python train.py --batch_tokens=[16384, 32768, 65536, 131072] --train_tokens=309300000 --steps=7071
Below are experts of layer 7 (counted from 0) of a mixture-of-experts language model. Rows are named gate (a neuron's input weights, with its number), up (a neuron's input weights, with its number), down (a neuron's output weights, with its number) and show model dimensions 0-95. Each number is 500 + 40 x the weight over its row's rms, rounded and kept within 0 to 999. Numbers have three digits each.
Before each expert's rows: a language model's description of what the expert responds to; "comes before" lists some tokens at least twice as common just after its tokens as in all text. This comes from a sample of Wikipedia text that the model never trained on. Tokens count by the router's weight.

# expert 50
It responds to: Nouns for time spans or contest stages after ordinals or numbers, such as round, quarter, half, day, month, e.g. second half.
comes before: ", ", ".", ")", " |", " of the", ","
gate2:493557515496565461520483549476415458519462451522493507527489458512436534498443480526497478514447529463509512480595463525532509526527554508457451502487473546550513553495483520556522455526525483507513501487544556547551564474536568466472548558481480536557593540524578578564459569534511528465
up2:452549493480490520471508474501512531591371491478504462432465497490502519537445476487492468552491496547519536541501493516542433523534598486437484482457544483460468560455489550482562574529596530471536489541470479507527578529446474494529480549486505510456492539466458552491514537456502424512
down2:459449563516513464509512509563493516584487461505473449497514514490570467472511477545496524540550514520490522550498445520428532579535510492544447576553457434553480483522472493517523410529503468528511449531502475533475607475497543512486546480451499523474550498512435449486486499454534533621
gate3:467487477566475516493516487516479506542497524399465514534519500408473506620536467425510478511465507509489483509574471578512509478567512540518453488489490485466454466502479491556544455468544431513475468460525496450509408505523521524529515514487518521394503487556527481542521574599534509481
up3:536473529536509509508507524472532471589522458424578527466471481524543502573498376525500486419525502421515486488483514523470465472509569522491528547507561502495507439552486502498467533534543505501513486494512437511557533458543468529531554436483436527428475501480538494453481576576542522443
down3:515531588514489571470442496528539484506531517506519474582497476509427448491508463453539477543473536547498439521498500536580532522413507538480473490447469451541440445484454493501523440474495461485539609571529526504501453490435536527422474498512502411564520541490515557518481472478483514497
gate4:527537533462535502502511553481449537497520592479492559480475570498465481481465535553367534487460517523528496519526507600505515519507422536450477480482513489447494473543528533465444514480497480422497504489534481528569474558565452488501499482486464487482481512428513543493472543435387462461
up4:492432470549363485413555517550495531539499546517454492477483532485510466548522455469481415465477482529589480518492518457492519440515505440497516491511562485588536482417450500521513521477520520497525477483588554557500474474472493517501447535577528465472460533562515503489543518500458491468
down4:447423469493409549545472490549510470484537434553546500481508468555501540531497518565419501534453580520458556554529542524494565481511493481504435564500567568542501519480501503541486470520473526497525561521546434507549440437433483534482403484507494451464491528526502506557509511486488509481

# expert 44
It responds to: Country, nationality and US state names, especially in table cells between pipes, e.g. United States, Poland, France, Germany, Minnesota.
comes before: " |", " | ", "\n", " |  |", "'s", " JP"
gate2:429529514454546544459450504484527520498492522462449465457503479465548455538516556484536524462575507474505517495511448489508476581448524418511442485551535524518513506477481493514520575495568565496515529509520520479479523490505441532493519569504492533564481469451391542460501569498403467403
up2:479459475494506517513594470544449533484381449450522484461600458548515433562561506498413436549511515476527516487505534487517512486501539425461519560492529481501475449514454515434484466551503492571514480504470514559515442528546540485535499491485513450430489486547552462456467500464539487485
down2:520501484477506570442544472476522471467475473514453434514447536446426530537486509439494435433490482481445566473476591401490403462537493499483557499481541489488526479482510646548455487517551513504495534499512493522452533515495491518503512469537510461482451533462527559430541488496503511514
gate3:514451428445578432552514507562456440493413505489500511532507479570503463475444510489544460513532559454469423545449585526505504472464536509500469557573471526531549537477514444518539548499428431482483464471513496524538465463546481504503522573460525457481445519466483480521544471514515493440
up3:544525503497536501630551483495502546477591589514480545539502509459543540470457497460523549471483533459495480522496430482559551483476531550537522458468534494518580440418541542483487533475533540494525538461529484534430476509497555535514483416547522517471513481476546521527553487532483558441
down3:504568514546502550529559540428513576504469588489525480501481422509493544572472475456533439504473472538488551527525532511520551582421540459520502470535437467541500419527501514544516508510453491445561510443580476511478495483503497469540480481527535486509455597509524485552472571462521506499
gate4:401437517523548475500486535507464398468490541515469527435551475455549568517447516492488542529442542565444515562458486490456491404485497509459575489478477529453514495402472520500494484486539537545475438439483513532508499410467550472527472534473509496443487540503493495517504493566495468486
up4:513456489507494510485464470443545507590515534466516527545575560512518484516436491493532456490444486493466535501560475529527499403478521467474531493563443622537470457520467539497501560535556508544467552503495483514558437447476579473477515525537488530538463511520555547526469492571451526435
down4:455507518477486474405511504506477509493538451545448490541534464500511492531559480448525403569484449551511503495475497522429513468539436397485537495505503497479508494512460466470472534495533510478519554486517472488526488483482453535440483504419512381532435472532504484465539431584476453419

# expert 62
It responds to: Equals-sign markup that opens and closes Wikipedia section headings, plus nearby line breaks, e.g. ===Housing===, ==Neighbouring gminas==.
comes before: "\n", "\n\n", "===", "==", "The", " =="
gate1:500530546559558503476589496518535555458538499472511481491406530546551543525541543423553501435496455560495484482457463477494504486517437492560425563529536514483519505504545471491552566478526478443459499416497479541532427487525536530472457468446551575513490516479504519509500498568478558452
up1:509537493575515422482536521499557506548447550510509426594500541522525532527432476451439470524483545521451474535517465527448518471514439438524464442513524514430497493488522499423569550493545514535523458565476490487472504526526484489508430582481468532581509478458488486533509550435563532519
down1:479499492527486562526512519487491506468461527493453480448519507485509485517518550558552497479488505428447573578540537528493511517494573530463451540496461551513460451582487578541595484518510544508500524399535513439508428448551571487510521460528494472488466502523539568497440566506471549556
gate2:527487573515455457505476436534462497512497568455494497475482446430441565523522516499469532479519562580506567534495399538482477440506541561475482518465531439473485442487490516534535479509518533521489471517456543459549531502543502530475540520458483592413515485440547439422495513481489472446
up2:478525472474514454504466496472477501500541502556476542448589453453509464387457520478476466476487459426484475473521582499577564574504554442549512470494486474429463553534487502420491498473465503513451398529546487493500469518471450517523459525529552503510420504433499468481459485472524529491
down2:498542503485506560550524488511492433441439484494432520399479495522546488530496463471530434554500522424499519513446521484472508473503520465457498458501520564401487447449549488413425500481560545467500451515503562511474557492467506498532524477541583468516498545475528456520430450485453499562
gate3:622434437527469447540490523513520541453507473512433528556519461485444558452485446534505500505489562536520480529514521457505496546470571486423532500538469520473497516509517482437521567503490500496457521577481485465487459551475485494515509456521434423510488511484523463378537427463493544473
up3:432473542484479525518418458517482453469584495482548482495447517543567526569497525486503445429452495416417498501444504462463490553527517559509383460460558503521545501450499500548522482512550515506479518544499466512499456475520559474487517456453510472534574462520543526587506527489463507482
down3:441478492470507512441504486459489469530445453545570486501493530525493480508504526542474538531482483447451503546497567510461490579475487491600490429481504524544464467508483476514484544476548531491466508443498515571464397458455555538461494518434530564478434483457591547547497447441506564470